From a checkpoint of a small mixture-of-experts model trained on Wikipedia.
Size: 13 layers, vocabulary 16384, 178M parameters.
Experts: 40 experts in each of 13 layers, 416 SwiGLU neurons an expert.
Training: a variant of Adam for the experts, 851M tokens, 3248 steps.
Below are experts of layer 8 (counted from 0) of a mixture-of-experts language model. Rows are named router (the router's row for the expert), gate (a neuron's input weights, with its number), up (a neuron's input weights, with its number) and show model dimensions 128-255. Each number is 128 + 24 x the weight over its row's rms, rounded and kept within 0 to 255. Numbers have three digits each.
Before each expert's rows: a language model's description of what the expert responds to. This comes from a sample of Wikipedia text that the model never trained on.

# expert 18
College and pro sports. Sports biography and results text, especially football after played college, plus team and league names, NFL, Harvard and table pipes.
router:159096143108150157110135159100137155105178112111086151141165148121081113160127113159112119078132136080142137142110111120124103154149141115156102120117117134148140160106155161166126118116112103158116141167135092112095179136145149109164131105173152121115095163111105119109134108124113179135151131084115147151114126105111157135165136095106155115141135137159140158125154102103123069158147
gate0:157099136110157101096101112133146163124142155162118134130082150041117108153111163141139150134154131121102125164160116135152159154111124090114148151109131155113147133142118127116113144152133140122104118139104117114086147143140080113139093126143161083117160122105110147110148119146116114124109150128109141157108103108133132105123135114107114173140123130113111118076142108188162132179105
up0:138107125131162121110144130092168073135125126119105165125171121137102111116117143106110115127109148140127137157136174121102154140115149128112104106120128159195152152117144143130127144128107121096069150079122144161137113126127124172142121158160080100144139123150086123119113132109138130126086104134170131141091109126118129085063091108108173121118147110128122086108154122125112132168116
gate1:119079127131142082109161210135119166119123147127127165098132143170103151133130144154122145136145135130129109127102140134099113123145078097151116097150141137132162135115106111153150137148125108104105125099123143119164119105146086176154078103116117101134146090115118134148141123121177101127102109115173131125105105139084142118126128129123141126141153127150101104147131144167076139118104
up1:158137098112105158153107127189124132082142137125127125112116126108114124149114120114125121099121107107090118110102169148140143155121158092090128113092115140168097204105134123097127133139147145151154097120167156117127174138092165108102129097108126127099146164146145118168148137132123143163096155173112106103118146099138136116100162161132125129081135152151109128145147126136176111156143
gate2:153134116112123116078130113109113117107152128085181126127113159109126103164137122161149127086123130163092130123097100121090114172113102147150129141126145105142196131121131153169130110174123118156109106131156125126103146095119155172146172138102142108154156113146115161111113110135144126087130140096132138112120144092129132128172118121092108110120142183140153117163154119089124128116137
up2:078155120116147124146158189130145178154114098151125062136119118165127107099091119117105152114139174138138124089110165122126115127122083155140138148139127139146119106085143124150132178130137147157131123089158134135129084107077162133117118129122113145133116112117038115132125163130146115115116095151165090118161161122160123134165109106120114102099148123107098094132121140099088129126107
gate3:146125103150122141152098142114139126126134157136124130180161123138130119152130139162164115175135129112094137156128073120144125143108169106118114122132128127174109127105081104139129171121100135085106150158097101085173136118122168126164146169114151102125121164141111122195127166115139116111160089128098148134094136108119148112108129156154145063192128125139134084127125106165142185112135
up3:122140136087107132151128091080131170111129129125118114122131103146172124172145112130129139133110155146148130079139111129110145112121090128146160104140152141110133118131161129135139116159150133137109141081157131130111097164037112103150115148130114138167161092106104127063101150121133126114150151109129144136134056148125138142122138113100084124132124078133116119098093137093130165165135
gate4:148121121164112117106115143140140146119137166128164103167100130145165125178149107098171112122109126130131075092138138124165098099162109112124117131122132079114117179127147085136103103141098100079110145106102137100118191143117151122098147121123136150127100138089128134155101139162113190150133138154115105123131112135134134163113156097140123115128135131131126140099137093147114159132140
up4:141166079125138131140129167144133139136130125089147131100131117149111069124167132087112101141161127092120123132119151122140140139112098116139141131121109113127155172132155120132116150119147107129110133112118125138138160136108096141128099166167093083157083134079131125108115150133124130151102110107112128111162132132167112126143112129109153118110168148109128111117123140132118116112155
gate5:147172144121067135137127165117113124114137123134128121143116142134111109079112129119124141166136122144150137150194092122114156137133117145116119148144129159136119155132142172100150132139112076121160159157096143101110158159118152095131119106114130144100118170099100147081106128160149173137191115139141130156134111143190088137158120130146161139089089143133106140135126159106124107122149
up5:141145108148141115140137177172108156120119121137161142085173141148130142163119092171133096119141113163109167142146154110155132123139109136141134094087118146155149096108146122121116154135087186094165153131135138118166119121148139116107154152157089137176139129112140133173130154118162082106162095133186119127131156133109121084108165102140113168133136127122117134099117116166202130115103
gate6:139128151119159120134161159129141117124145083125079116118140087115129088155131147114167136152135149112072132141124121104174144146069121083152027113134097108099132132116138133110064160120061099164135145129137124134111148131139177172102100145159133117101168119121066146164115122095156104136092134120068095122132118148130126106173112115107128091135094162139132148113132167119131109109109
up6:136148129140137137135138161132162122122125128122161125147147113068137138123120154138122137110153112140098092101116128130126138151106101103156098100138108105097104131123112133125107180150108126150116129120129135131144172086093171171103125131162101131103120120129128149081116111091124129116114153140087137179125104130177136121142119134128131048090140139122112116083149137150129123156103
gate7:116094119129154141134183127128135137095133105145118126105096138123106146168134148136142160113142166165116110132116131119166129115167114107107125149114135159116195141107150108154158134124114111165111106097126172147130098122163138151142123137117120064126151103144132152129132120135145139130151124135163132136123138158112137100108161132157132132120122130153156101153136141162152134079175
up7:180114125148136106108148161117111128082141117132141095100131126116104144206099105125154147119104141115156116115154146126139135116151129122136085146115154113112172104151117093158137117130126141096127140137123164111130114137122108127146129121159158130112151139140124146111143108132130150152101158091115154088127141118114160111143157114127121151085130133097122123167118087127104128142134

# expert 17
Date on, place names. The preposition on before dates in sports and history text, plus British place names and regions like London, Northern, Liverpool, shire.
router:150101127104156154086135139112165141093172092116105167154170169098114125180132151161123101108155127108155148125119103139097105133136153128161105111092110153133157144086170152158128104139103084140103151151164085108091153154157156118148097109139162120110099151117102158106149098103132152116171124113085149149120089107103134148130127103107137101145134144124135144128147087131099101147158
gate0:144101099133137134119131100104146100109138066161130142110113154098126081121185108119121117130153136185121152116115101107086160158094125123120140133097092117128166143106166120114092115118131140124100125136145118145094143172093077105166090145158142122093161146104116167147141142137124107122113094117100099181104066144118106147138131130112136141088130151091143151097139130144145105168116
up0:084108153120100163143140166125143092108135188122128172144150148172104124152095098114090064183100125146085162138112126130132134105155131124129132156148100143126098112118133122164114163117148126134097150097134105144084121110128125148126112171129125146116112121175137100123103093155109109153123142132123086133153113153111120100091126091125087130174147140149113127130161159143152083151129
gate1:123120124124179103171148131123157115106124089160105152107137124161120134131128124150129118110139131116099147158133113124168124170176124121186137104077098170085134142111112136108128110142144129136105120144121111171110121144136134170098189127173118125083135200151131121130102108116162134120125139132157112159108118089097101139096091152154139128117110134156119150127118135156057100124130
up1:150129153121121095107125129191144128107139145084132144092089129139091150133098112129114123098093098124114133135109155155121130164153181138099163093099089111126092186158137130162163124125104100110110125114142143148099138115112149141121135100132094128112118121110125131150121132139089155128122103171121097117132152110095189104170134135132122089140112165111147106105097134102135117119129
gate2:177120083098150128112160148127154139118148090119125186114123145119140130167116132111096087099185134113141152108116071144062112149142135105104144113129115112163131151153143113129163123157138083117121159130146135122105113079129114160159123110148131088108165132120115143158116103138117170129157145139144125144117144092100134144183115118107126090101108174099124146111088190116106103115122
up2:168105171115140127115128115148114138148131118129065124125125116110157143141132131109098122059189131110178113148141125131116125123139155148122143099169100116163139133146136126147193107117133125132135122124104136133137111125142163145137138139146115156101111123146110152141104122168139153158098128159163124103107153156119128114137119135132149145072111110128150109130119162134113105139125
gate3:148105113127143101104098099155139117091135067100119112165150136107127102139130077126170097120094131168164136142145132129120107124133115131112142145159094154135134133151086156114130144113097148124100119148109109133111165152118159134126137154153125037121117174138110163106136138113139154135163108145162138126123104161115132157094100148142113104160107127139130152120128091172130131149143
up3:090116171094165119149106100114113141141132131135117130103077115121112134131136115118144133082154131126144090104139124107136105144098137154118108080148130119176125143114152140121174108126106131115112131085105108129136065130118136124142134128131155138161092122124123138102115149102183151147115107141146104153132136132150109096139121140077133100165149150089135181134118161109185160111093
gate4:124117146138103129090142132151126144142149170153156132148140107091147153114125164116114153117169140147155167072145145143147099166144137132094109183142067119116107135125135103100087144137145136143099128129115109080146154138149140104125141151132124142146146119110152133155173127090138191126149116119139071124093110146140129174102116113117156094153140168136147143130120141147121099118131
up4:112136166139059079092150120149155131152122135111188180104096166100133138119161117122107123176164146142096127100107157129130095126151097139131142129123134117131139115134118110131129133148114164131105096098145134135152147117090137106147120130133084103129144108080162174123159125103139146108120077144144143106148117147142148123118135137113147109124126124102179139044091117140139124161135
gate5:150144135109099173145103138139101168087138117160148117120181178120127108136156131111143083123153154142151127075166092121129107130127109165133074121131161130134155105129139132132145120138135079122148145165111118130094135115122149120125125120118103104126122126070124138118111121137136133138191115085081099168124091112128116124140100129199121114113099153096108098121124111134148125092182
up5:162119135117134152109120147153140170137133121132167146147145147121152179123113114164108112146126127201111113113135133125098140169124106136131130087124097106149124088084161142104104149179112152102180115125116173141133107117156082103144159108107149125141114121082139149129099153127164119125138134124158123144100130131138134108123144084152132130125124121098138137110124149137141151155125
gate6:119139141125123122130164186136160129105152109128053104134144082152100104139121164135101133057150144118126162074095129166179149144119083083129082141130103102135124135124133137127102112157096118114137178122133145119121127146181151169115158122171097108122110126124147111141116116080185155110106154124096114150143140131138129122165158116096138107148102140145153128140160152139106152110146
up6:126141086126149113166201119128147098089136130156119077152171102124135169118093181106103121093146112092100129115100153108152144157142106124118128143122113121121108146172129109166133146175127110138126144091121158111108158120135117194099159132144112123134121113139152085120101123093170129115134125118110108168135126157154113122127122104089128100129123115143123101121150176147116175146164
gate7:106100130086140122089124135143163134140130168136179153129098147100131143164139159084157098133087142132100133123124108166170170096178139081098131145135156132117160167156117140110140121116114090173091114159113138118131150127139154112123122125138137088081127124146147154154108095136108127101120081134142111125167124136117106096115129178147078109116146155142181103109142146156122129106145
up7:123135095168111146111129174067132129098136168120132116160129151142127108147114129159146136157082130094118112130119152147154132151106117110189125132111132120118132123151119113125119165145143125117184170121136134105101117141133095152155107137110139124129175106128121065110140136117188083139119089123111145122086142140116127127085131115099125151135081114130166115141087123118090148117147

# expert 19
Proper-name continuations. Pieces continuing capitalized names and places, such as Rockefeller, Pitchfork, P-51, National Forest, Historic Places, and "of" in Church of.
router:166119097105158130109140134114152137123167101112099143143163147118114097155137119155106081110171155117174142145124094155121094154157132100169107107094086167122160133094164126150128091149114089149128137154154103091085143162157168132155100116136115113106124160114103140091161100118099143107124110108133140136122116125083134153167158128114121095152117141151142174113172088113114124134155
gate0:133081096117122155106108138161170150106138124141119139128152135114125100127153153107120154134142143120111158119100169119111167132095142128122145129140115169137148127177137133117098078132150131125151117146143133138108088163152075130134114146163099098102144116113074150159169134149107122103121087138138114145143133170123144106144143117111126201142113142117124145118123152102120120137163
up0:104130162128140133094142155106137084110127163139116190148156104125101153117098137156114106160134145146093153142152137147098100117158153140094105106133110169165095116143119143204107187100128120115107151093131154140122071145132103130163145164155145146132138126136139112125085087108134106140109161142131109089150119144119143104092116148142122108157123137128105150120158104137134118160133
gate1:129132097147162091173140203153121146163126155167095150119133119146116160144147103153127079130139144136141149089101137125108095157171101118135132135124113113144150141142090084155129109162134150124111122132129131146112154126137151181130162106146139081093129169154138149173136099091162106075118087129164105141129121156099132129137136130157137164121118160165111122140157088138061141116142
up1:164132101123146153119156082145099137107132124107125080137141079143113118136079133150149113114117080115099127150137134145145152149164183144081146107105132090167097187127136101122150183111118094146147124098134129146155149091080122110119111083156119105096136120157118138117148148161109117185130098144111139115127130093124136123083157142110114135148160167134096079101099154131142135158121
gate2:129142127126138148117132129098130142152145121147126112145133120119115113106175092137123099073161143129103148120107097152072110147123139089102125129090160138207125158116162127135093161148125110136120123136186082100146118138144146133170151121132122137118109140123077169170140094097113099113211113115125136137124132117092143120182130102102126075138145174105134149122113139102123121138115
up2:092119180114126114150123122102129175133138086110087129117162160150099113152096112121089153123158177126113120153153180103118106128132077165143141139106092117126173086108113157197140137150123146129125124119136092085122097132086187128114136100160136153164100128133143119128136151160160121173096082133128123116115084157141122086162111138149114172120173112119132127102122133147114124126161
gate3:134127136108134127168088083150151115117131131144124109133169122110149135136141116145175078143093163124147158141145124093071085124148140128118123138144102091152108127079109092120127181127142096090134149123163085139126119117114131110137081165127176086102131136116131161151166131093111065090150127188124132142156140115115138170101081150125128078184096146130146174120089086110160122095136
up3:130099155111151101128118112085146128143133169155107137110105148137135113179096049123141102137143129144100128100125081106096082129139102092151137121107152138167126156126169129118137087135154146129104109089116107137140121159100132119141092137126133096101132103143118123123146166127125111126155149132115146161140093134143128130188157106088089144146110111124126144120114152106129145086114
gate4:111102113120095117102137127111153107138144149145171098093124158107137145152153126076146157113131126180120168101133156126175103127142113144131124151092123131102096157137130100102116114130129111108093143138150126119102144194155148141086074146078117108119113140067138162117129136145089173124112126146169093135112129144111126110118166122125124133142123152124121139139147110123112122159148
up4:122117139158098107119172141147118142110136163126136143116094149132133130080172169133169174190125101157161082120040149122128107121111101140144141114136127123134175122102130132132123072136137145126120090099127131126136115094139096100113144146136128110147109131092090137100128119140096165151143091113136145112159118097160167086137133118152120126102149145098177148118140122121103146112093
gate5:134128116110118134139136076142138121109133129134147081144146187118114115117103085122133105141122139110130126116144105108150180153185127160121110133108082137120136147153189105115163079135134072099169171121089133104117137147092134106131131137147133108088115143093104130094121138164110163130182070111132124155150090119130127139164120101147106127087106186139096173164144153139093140085132
up5:134165150127152142126127125134124147141125113129155111090150106126126144118134094115110117146129128142105159101114143133117127157092153136150122084123136136152096114092137153119090132119098138114141123159113164127139145115138118139149108093142104122171149095106130137094149167123114092095138156138125104120130128136148156100171153087091132133122116141097156152076098135108176132114098
gate6:122150139140170109101137143118134110126145084114089090135155115143151114176129160183155110133128140148101193141130123129141110138136115115104128112142112143141113163097116131118129149151066133116143144142125126116124194146155168182104160137164135081169155147145068135112117140083145164166103117149138135115188144142093139124177158096142136122119132123131073145137115191129121108133098
up6:138124158121154121131134079109171077110130135125124120123187123128170162128102174142144129135137137104131139117169145181116154148096104105135117095168097112148154131143141106142094145144123127125104167145130113105108121095097137179080083177110134102130136144120099089108142117105137104123109093134104116146092148116146097173125128109073092098127138111148115146116135153152076132144115
gate7:113104129114182130090137132120112131133133087165133116128129121105150153166134149151129089112135133134117110136172118112146200153185153149117148102101127160113169111109131110132143187102130177146151129153111159106120113125135124163133106151123119126112102119169129084109107124148120143140158106154139139176143111142135092113149117159123107117102111140130162110154134112135151146137142
up7:148157089151143140117141105120090166117137145105118094149153116168072141177113087102152125096052114130138141147108157131107129119105135116123096108114154122108109120154118156143129128127124171104158132187144111125106111139102128093096150095168136101106140113143117138133145121118124095166111095098099155097120123100091155098117144139128126145110092130140118139162150153151110148126138